config.toml
n_layer = 10
n_experts = 80
d_expert = 32
d_shared_expert = 64
activation = "geglu"
moe_layers = [2, 3, 4, 5, 6, 7, 8, 9]
routed_scale = 1.0
balance_bias = false
init_std_router = 0.0212
lr_router = 0.00217
optimizer = "soap_variant"
beta1 = 0.95
batch_tokens = 65536
seq_len = 1024
dataset = "wikipedia_en"
Below are experts of layer 2 (counted from 0) of a mixture-of-experts language model. Rows are named gate (a neuron's input weights, with its number), up (a neuron's input weights, with its number) and show model dimensions 0-159. Each number is 500 + 25 x the weight over its row's rms, rounded and kept within 0 to 999. Numbers have three digits each.
Before each expert's rows: a language model's description of what the expert responds to. This comes from a sample of Wikipedia text that the model never trained on.

# expert 31
Description: Sentence-ending periods before a new sentence, plus initials and capitals in abbreviations and names, such as D.C., J. W., years.
gate0:515529494539499473498504529554512525497515530493520526518514539474531517516489516489532498487509480516480507534513515491463490495492494489492483497510513494544533455485478469521506532513485523506480486493510519470530476436507458552441472520492498534544523500484488484479484498541543477496518483468444514552459536518513510482502558488507515548550524531516522515537467481417492504492535502524503487515501518530483510477521520498476528493506495511483526513476508529487491495483477524
up0:501528501523532463461486518543529487519500534531502508481500553469493528492513541484536517507509491479516475541511501466494514504490541457530487479519519526536526483499489490514537532539514518496495476517492500480524487481519505514456477516475496528547516503461513482459488502513515444482513479446459476555486516514495491468503564458484493511555466493498494474521483467461512476503481519531503528551493534512467462460530497509521504510494513540475506510490486515479491475473478531
gate1:471507506532514522504545481470483494492539503497503528450517513487513493440512478542496537488489496483488461482485483457538463535513521509517497495466481499443511489524530515480501519501536494502512440503552521494485548507527484480473500535478468524514503510493499469503445494490503526503486512522527502484520485559502500495517467560463514497530528481447504538444484496487470517456489516486474505516526505493492558484493533505529486505505507495516505552504450492503509482455507500
up1:534515519496482485485450493535487507485481512499486465556472498506494502554467486475491469487537509535515513475521494513481522482484475493463489478490523512554505528523475504478459504458473520503503566477472498524512477498504498526496496477477513500496495513508505557473552484502517511516468502489494487492482542452536505521502528472501475492492474527534528487535508463511512476569511469513527497473511479536512476522504498463483506483506509512460506434510519484497486541582506493

# expert 35
Description: Short inner pieces like on, en, at, ad after an opening consonant, as in Opp-on-ent, Comp-at-ible, Berlusc-on-i.
gate1:523502521505491537470486513499563503497498453497456533467506542459513529478474492507485467475507472466481451487504522484485461505494512516496472513505512522485467487507488520488527466480541533513509533483512496548546528515514500507426488464504477491540502500488546481479544509498518521495507507509483478470495445493537458466475511559479449478481512541477511486505533495498501466479485470517498528537479503476558493510508537483485456496499512505494503499527498473493520501523479531
up1:456570459540508513503501489511495482497490501492506475493505473556511477514493468530521502508464495484506547560526451507500484522491475537521492489507520467492496508453503485498508495496467515504474500498478476445515510446480533469544483505532482523507502548562476480487479534480540477506539497506518516522502519491489501540436545505512560521525492482496492542497515527497473487492514518489506502453524520513509514484494499499518534499464483496507492535518499527529498524540528460
gate2:536493541492511438468479518514457534476485482494482549529497506508514512473479506475514481561504480489545507518503480478490504499462516506461508531472525462474491492460532481495454488530504462495537487467487540489484472505549482558492506524509507526481456486493532511529521470489482493536510507497495538484509461515513471492506502487491473512472476503512464518514530484511553476496540473501540472450487478489527524517527494474471490522524534501519478482484528466548483467489503469
up2:494511484484526487512503438538524462556501569508492475477493506498482483492502518500504514502489497485475477533512520487504532530490467530488475465488509473482489528492459482536502520472479499502518528492492465522517505494460508452484515500499465483531543440474503468473490483491475473484482517504541449526477506455495466515515491539538564541527547475482512524484519486498484480533473478506472494522486477541498484489467471448506525474502482501494533532524481504485482513545498527

# expert 19
Description: Vowel-led fragments right after a word's first letter or syllable, often in names, such as J-u-ly, J-u-an, K-ir-k, v-ar-ious.
gate2:482516539519519525539517489499510510495504469506471517504520498478525499542514501528503487505513512591483460513560451505499491525506486532529473505473483518516519525466487474492472504503503510504503537477439512534515503476525516534491468493480477508519522532511461470526491472499471481477478453545512506495501463497480496505510497490542512509522508521484477549514536487429496507519534470488490554541490537512491465487485506496508471508509502533496451505471461500531497533548475506
up2:480521525495497498553525492496513493537469474526496510464544495466505512539486489511501480504514516525468497526564457490471461535533463513514484526466511528493490481486479492497466529532510508506476523516410525551502502513525541528490491534479509496521492552519490488521487490500485463466494468523504477486545490511460513511529496539547506491519510525465472564486494511470490482532512485497516532526496545505486519507524493506526465498512476525466475478472504527540505515524515496
gate3:515512478538568485495501517499539447475479538503487495490488493505522530490494490504508517475511453536496561541497518533531510536492455540505478517497476517518495526506520488493483510457483586507505524510535483472496482500490462493501480529483519506564469477535468494477501501451475487482517512491518510489481513476543470487480478564497459487468530488503507500509556473473494462503517520496525499550505517472489500518513485481470474491492486502500517480496522476500559485515493516
up3:496532502512464475485480470547484512535488521462490488498513521485515461515482554487507497506514520500508506517489554487437524490514453491516502487499513464475493504511489473491521496502531501499529454513509534494515497522491489459502482465505556477524497513474550472476483514543532510518500489492527476499496502455516505468487526474517527527535464464483499486506502496528478494458500541494436502503481510467505474445528464541493470476512483529553501506550462480527505518559501520